{"n_layer": 10, "router_score": "sigmoid", "router_cosine_scale": 10.0, "lr_router": 0.000653, "vocab_size": 8192, "optimizer": "soap_variant", "lr": 0.00126, "beta1": 0.95, "beta2": 0.99, "grad_clip": 2.0, "seq_len": 1024, "train_tokens": 370100000, "steps": 11295}
Below are experts of layer 3 (counted from 0) of a mixture-of-experts language model. Rows are named router (the router's row for the expert), gate (a neuron's input weights, with its number), up (a neuron's input weights, with its number) and show model dimensions 640-671. Each number is 50 + 15 x the weight over its row's rms, rounded and kept within 0 to 99.
Before each expert's rows: "comes after" lists some tokens at least twice as common just before its tokens as in all text. This comes from a sample of Wikipedia text that the model never trained on. Tokens count by the router's weight.

# expert 3
comes after: "\n", ".", ")", "==", " =", " =="
router:39 34 42 80 57 89 46 62 18 37 48 52 48 32 46 43 38 60 53 67 63 30 27 36 40 64 78 80 55 25 55 25
gate0:50 68 48 46 40 39 49 71 43 45 19 51 52 44 44 42 73 62 54 63 77 42 49 49 18 64 70 46 27 50 38 46
up0:29 62 46 47 27 80 46 53 47 64 78 55 47 61 22 49 61 42 62 51 20 35 48 39 44 66 33 53 71 38 62 68
gate1:31 33 64 38 46 72 67 57 78 58 57 26 18 50 66 48 40 23 38 29 72 50 29 62 47 55 25 38 31 29 17 61
up1:56 41 41 37 46 46 56 23 31 31 35 77 64 56 62 33 63 37 65 55 55 50 54 34 38 43 61 41 67 71 55 31
gate2:50 74 49 56 47 55 52 64 58 57 41 47 23 41 46 58 68 35 73 67 56 53 62 50 43 55 31 76 47 44 55 16
up2:89 58 40 46 53 45 37 43 29 52 61 63 43 58 50 56 39 74 27 36 49 55 55 62 47 32 51 42 60 39 51 45
gate3:62 58 46 35 43 53 50 60 49 36 56 61 50 44 63 59 60 38 57 42 51 49 50 18 46 74 58 45 53 57 42 30
up3:82 61 37 43 48 35 49 56 59 22 51 58 50 40 87 71 77 44 28 58 47 57 74 35 42 39 37 43 52 38 29 20
gate4:60 48 52 68 27 55 39 72 42 66 73 24 62 61 82 73 80 32 47 47 26 62 54 63 36 75 84 20 81 52 60 68
up4:48 36 64 64 52 65 44 70 41 73 60 68 63 48 78 21 21 46 36 50 96 50 49 50 56 48 67 60 77 43 33 17
gate5:44 42 46 86 50 43 58 36 62 53 55 66 60 37 35 43 47 44 42 50 42 61 51 36 76 60 41 36 60 39 56 45
up5:51 51 51 63 57 43 51 44 59 47 30 54 70 66 41 33 61 53 50 43 61 55 49 46 52 47 46 32 38 34 44 35
gate6:38 56 46 54 49 39 47 37 66 39 31 58 88 65 48 45 42 34 58 47 25 38 45 41 44 69 60 56 63 40 39 52
up6:51 33 61 42 63 70 55 35 54 62 37 40 46 15 48 39 57 23 36 52 62 49 60 56 41 45 72 55 54 51 61 88
gate7:46 42 56 54 53 42 67 36 77 59 51 52 54 35 40 59 59 41 69 37 37 53 33 73 52 59 55 68 58 50 60 45
up7:31 46 49 36 69 55 69 39 46 67 71 40 54 44 18 65 80 32 69 53 55 44 53 34 58 47 64 57 30 42 37 53
gate8:16 72 35 34 41 67 45 64 53 39 51 88 60 38 22 55 32 38 48 56 49 48 49 38 95 53 66 36 59 61 20 63
up8:59 60 19 78 41 34 56 26 61 54 21 49 65 52 57 52 41 44 54 38 46 15 57 51 42 43 32 43 48 75 38 80
gate9:54 34 35 94 29 47 36 54 38 47 51 44 42 32 32 27 44 61 47 35 53 30 26 31 45 38 46 69 47 51 65 50
up9:42 47 49 99 53 40 46 35 46 26 38 63 42 33 46 40 55 66 32 40 57 49 46 29 41 49 75 53 74 44 76 77
gate10:49 20 72 51 59 54 38 78 14 69 36 46 37 60 39 66 53 37 43 77 72 29 48 26 44 48 51 33 56 54 34 35
up10:54 60 62 66 45 69 34 67 30 78 57 52 38 42 60 79 27 48 35 73 54 58 20 46 54 31 19 38 52 47 27 37
gate11:35 45 65 09 38 28 31 43 61 48 49 63 41 40 60 43 28 34 85 78 73 64 58 44 28 62 45 62 46 68 43 07
up11:34 51 56 42 35 54 32 50 28 24 35 63 43 63 65 37 42 65 54 51 39 46 62 58 45 51 45 56 46 61 52 49
gate12:49 66 39 47 53 34 50 36 35 65 59 59 75 22 47 69 23 39 58 62 54 43 33 34 31 46 61 61 59 55 32 52
up12:87 61 36 42 44 62 36 61 45 64 54 53 59 48 54 30 50 40 37 51 17 68 38 63 47 54 47 49 48 52 65 35
gate13:55 63 54 50 38 75 55 42 57 31 42 66 48 31 31 47 51 70 39 31 66 74 50 53 75 42 62 49 71 66 67 37
up13:32 40 39 19 58 49 63 41 73 35 72 57 34 56 61 72 71 68 47 36 00 65 59 77 61 56 78 62 55 31 53 64
gate14:54 51 61 57 33 29 38 44 51 49 32 45 25 27 65 42 51 28 45 74 24 32 57 22 63 42 25 29 62 83 61 57
up14:37 84 34 39 30 41 81 51 53 33 49 44 18 38 69 37 54 31 64 53 38 41 60 56 55 43 18 21 78 69 61 65

# expert 2
comes after: " ", "1", "2", "0", "9", "8"
router:33 49 69 44 59 38 41 35 53 33 64 39 50 47 74 49 36 38 54 52 46 20 45 46 71 37 48 92 58 25 53 44
gate0:27 35 63 60 39 49 79 57 69 58 84 63 72 61 39 36 34 40 62 59 54 56 47 65 61 57 55 52 26 42 18 54
up0:65 36 25 66 81 57 48 54 59 56 36 67 38 53 50 49 48 51 56 31 49 53 82 43 49 54 44 42 55 83 63 54
gate1:54 74 24 46 46 60 36 76 65 47 26 69 56 74 59 50 65 47 20 57 45 42 37 56 42 43 65 46 38 58 56 63
up1:79 25 44 39 59 55 53 75 43 55 48 75 44 42 68 22 59 52 37 55 65 50 47 62 26 58 36 61 55 46 55 52
gate2:55 49 44 62 60 45 70 57 47 35 82 68 53 72 46 57 52 56 47 68 23 41 46 53 51 93 65 70 48 42 67 59
up2:42 64 42 32 40 47 68 56 55 56 59 48 59 48 59 93 56 49 52 56 57 36 52 43 65 71 70 46 31 64 62 60
gate3:56 57 61 21 44 33 32 32 56 59 64 56 59 38 37 51 62 48 59 39 48 38 62 70 28 29 44 22 45 32 56 62
up3:58 49 59 63 29 30 53 32 31 90 55 75 53 45 19 59 73 51 73 36 50 52 52 60 43 40 62 61 37 44 57 57
gate4:66 56 92 44 64 40 11 65 57 52 50 30 57 41 50 43 76 54 57 28 39 58 39 60 48 75 32 49 78 54 91 50
up4:30 38 62 58 23 57 71 19 61 51 48 79 70 70 24 39 59 53 68 59 28 63 46 40 30 52 55 49 59 38 65 26
gate5:42 36 87 38 61 48 65 32 72 73 54 43 38 36 46 37 70 53 63 66 15 37 55 36 70 49 82 56 54 24 37 34
up5:40 78 43 63 58 35 32 48 56 47 48 53 64 45 60 46 43 61 52 38 68 63 46 46 28 39 43 47 57 39 60 56
gate6:53 49 75 38 52 34 57 54 60 53 19 61 22 52 63 62 36 41 69 41 37 22 33 63 63 61 26 67 55 72 75 48
up6:33 88 48 38 46 55 84 48 55 32 17 58 37 58 57 69 47 45 59 33 12 24 27 65 74 43 67 50 32 67 71 46
gate7:63 66 63 50 23 34 45 54 46 69 67 34 45 70 23 59 24 55 62 68 34 78 24 49 64 52 23 38 38 63 39 32
up7:43 26 64 79 55 53 62 52 38 64 46 42 30 62 61 46 30 40 39 72 41 44 64 45 52 73 51 44 92 48 39 38
gate8:52 54 65 56 61 12 59 39 57 53 49 62 37 49 23 48 72 22 50 46 63 58 54 50 48 43 88 45 26 67 34 31
up8:57 55 42 68 64 48 32 37 50 30 62 54 54 29 61 74 41 91 29 54 29 34 12 37 54 53 11 82 50 23 56 71
gate9:27 61 65 34 49 57 45 40 62 64 43 33 46 36 66 55 29 54 35 52 44 47 33 44 85 29 61 37 24 72 58 30
up9:77 58 60 56 37 39 38 23 32 61 48 56 43 52 44 42 67 51 51 86 28 38 32 25 51 34 49 53 39 51 50 45
gate10:44 35 41 74 49 43 51 34 28 55 70 53 40 50 80 53 71 44 42 38 53 38 39 41 51 68 41 71 20 46 50 49
up10:37 65 74 22 52 33 55 65 43 57 33 46 39 31 38 60 49 32 45 55 56 57 64 55 50 38 61 33 80 41 56 23
gate11:44 56 61 58 45 29 65 64 70 13 69 51 57 41 60 40 53 46 35 32 67 38 42 51 21 58 62 59 79 42 52 33
up11:57 56 61 66 56 67 43 32 41 60 59 36 52 54 36 49 67 59 55 54 38 40 64 29 51 36 10 50 34 55 40 49
gate12:54 68 63 71 39 78 48 35 55 43 61 38 34 47 42 48 71 39 27 54 51 38 60 54 62 58 51 58 47 75 46 69
up12:38 40 48 36 42 29 23 66 39 57 40 70 75 69 51 48 58 76 71 37 61 52 32 62 51 31 53 12 57 36 65 53
gate13:47 65 47 00 65 28 65 87 55 48 41 27 52 33 57 65 24 34 50 75 48 30 46 81 73 44 70 47 66 54 35 48
up13:61 86 53 50 69 38 67 48 55 42 38 78 24 28 54 61 51 29 73 45 47 63 53 71 50 74 35 32 14 51 56 60
gate14:61 63 61 36 67 58 55 67 39 39 49 29 46 73 56 48 53 40 42 36 49 63 66 27 16 49 56 55 17 42 40 49
up14:37 35 53 67 30 19 48 36 38 79 63 46 30 54 58 37 61 62 65 55 36 44 50 52 51 56 57 65 80 54 38 76

# expert 7
comes after: " |", "|", ")", ";", "%", " —"
router:64 45 75 72 66 58 41 64 40 47 52 55 53 51 44 30 72 47 60 58 55 63 39 28 35 60 03 70 98 39 40 61
gate0:54 48 39 88 77 61 53 46 39 15 46 37 49 66 70 59 41 41 71 49 12 37 52 37 18 42 53 35 61 67 47 65
up0:59 51 15 40 71 70 51 58 48 35 61 60 36 58 22 50 32 46 38 66 31 79 29 25 73 36 57 19 28 68 74 64
gate1:65 44 60 49 63 40 55 86 36 65 35 68 44 57 63 49 78 51 35 41 51 54 31 44 62 70 71 34 59 73 45 20
up1:58 80 53 32 43 30 43 57 72 61 59 43 48 49 44 39 28 54 54 55 43 35 14 75 50 52 59 68 36 57 61 67
gate2:49 32 31 51 38 34 48 80 36 77 55 70 63 54 93 56 53 40 69 79 28 38 07 50 32 34 60 70 54 23 48 40
up2:38 32 76 57 65 68 27 44 57 41 46 48 45 68 53 69 41 49 30 60 57 60 48 43 57 50 28 41 27 69 65 47
gate3:29 62 60 59 43 73 76 79 55 40 59 68 64 53 48 11 44 45 69 59 42 52 56 49 52 50 37 52 49 85 42 32
up3:61 35 43 58 42 71 50 55 71 39 37 85 27 52 34 38 47 77 38 46 61 45 38 50 60 58 52 52 67 66 77 46
gate4:60 72 52 41 39 39 59 47 52 59 44 37 42 61 62 43 31 32 42 64 54 38 56 65 66 50 63 62 26 67 51 60
up4:36 23 61 43 47 46 42 28 49 51 42 46 65 50 49 36 66 75 43 14 65 61 71 48 28 70 42 24 49 43 47 38
gate5:34 60 39 56 32 46 45 47 47 46 35 71 49 43 42 55 35 72 46 81 60 30 46 18 59 41 22 45 73 63 52 69
up5:87 68 62 37 57 44 39 50 30 57 32 49 54 32 37 59 58 56 46 69 49 33 75 42 46 61 50 20 58 41 44 47
gate6:34 57 76 48 58 38 63 47 38 64 33 46 48 57 48 47 42 39 56 57 72 74 27 46 32 71 58 53 45 24 56 68
up6:57 24 30 46 64 49 48 68 47 55 69 70 53 21 55 62 58 65 26 59 44 44 72 39 62 31 43 23 49 77 41 47
gate7:53 56 46 54 34 54 41 58 34 55 62 53 65 58 37 55 68 74 57 68 42 71 35 68 44 31 79 35 54 22 49 53
up7:31 49 30 40 38 48 62 60 39 53 49 63 47 25 44 50 61 58 21 61 47 70 65 55 48 39 60 37 52 26 31 47
gate8:56 56 43 24 51 44 54 41 58 07 46 46 49 63 05 48 52 43 81 56 72 70 48 50 57 58 56 64 52 21 60 54
up8:44 39 70 39 67 58 32 32 77 58 59 59 49 51 00 50 43 26 60 51 39 52 61 52 65 19 89 51 57 37 43 48
gate9:64 50 62 63 49 55 49 64 45 10 49 65 49 52 67 46 33 26 66 43 69 26 72 59 60 85 75 45 44 26 57 31
up9:35 50 70 49 80 59 59 41 36 67 39 39 49 54 59 76 56 47 47 39 43 65 60 38 45 30 28 55 45 79 34 47
gate10:56 46 55 51 60 50 47 63 64 48 38 82 51 47 25 46 28 54 40 50 37 34 32 40 67 28 50 72 64 61 73 75
up10:58 63 45 94 61 66 64 30 54 22 49 44 38 36 36 45 56 58 39 26 55 54 44 56 45 33 34 36 52 72 39 27
gate11:51 28 47 42 77 56 68 61 10 53 61 63 29 43 45 29 50 48 41 49 48 60 34 33 52 70 51 72 65 25 71 45
up11:34 44 58 57 38 41 46 54 86 41 55 44 76 55 43 64 28 56 59 48 41 45 55 38 62 54 75 50 30 40 52 64
gate12:34 42 72 51 79 52 53 58 55 38 28 57 48 28 44 47 64 33 52 84 59 48 51 61 12 35 50 43 51 84 64 24
up12:27 57 86 59 48 78 48 90 57 61 55 39 53 25 54 51 42 33 56 58 56 38 45 55 75 56 44 36 37 27 73 75
gate13:26 47 40 38 53 35 28 41 56 78 31 51 49 32 50 42 55 83 73 46 41 37 61 62 38 32 52 71 61 15 55 67
up13:52 57 65 77 49 43 72 65 50 35 76 38 38 55 47 53 29 22 28 52 65 54 40 25 53 62 59 68 44 62 52 51
gate14:59 12 41 50 57 48 43 66 24 49 67 57 58 68 54 45 74 32 68 45 53 82 65 72 45 47 42 68 47 83 41 42
up14:42 67 44 35 35 19 51 46 60 54 49 66 57 45 33 42 43 58 66 38 73 62 51 13 57 75 39 63 58 41 35 55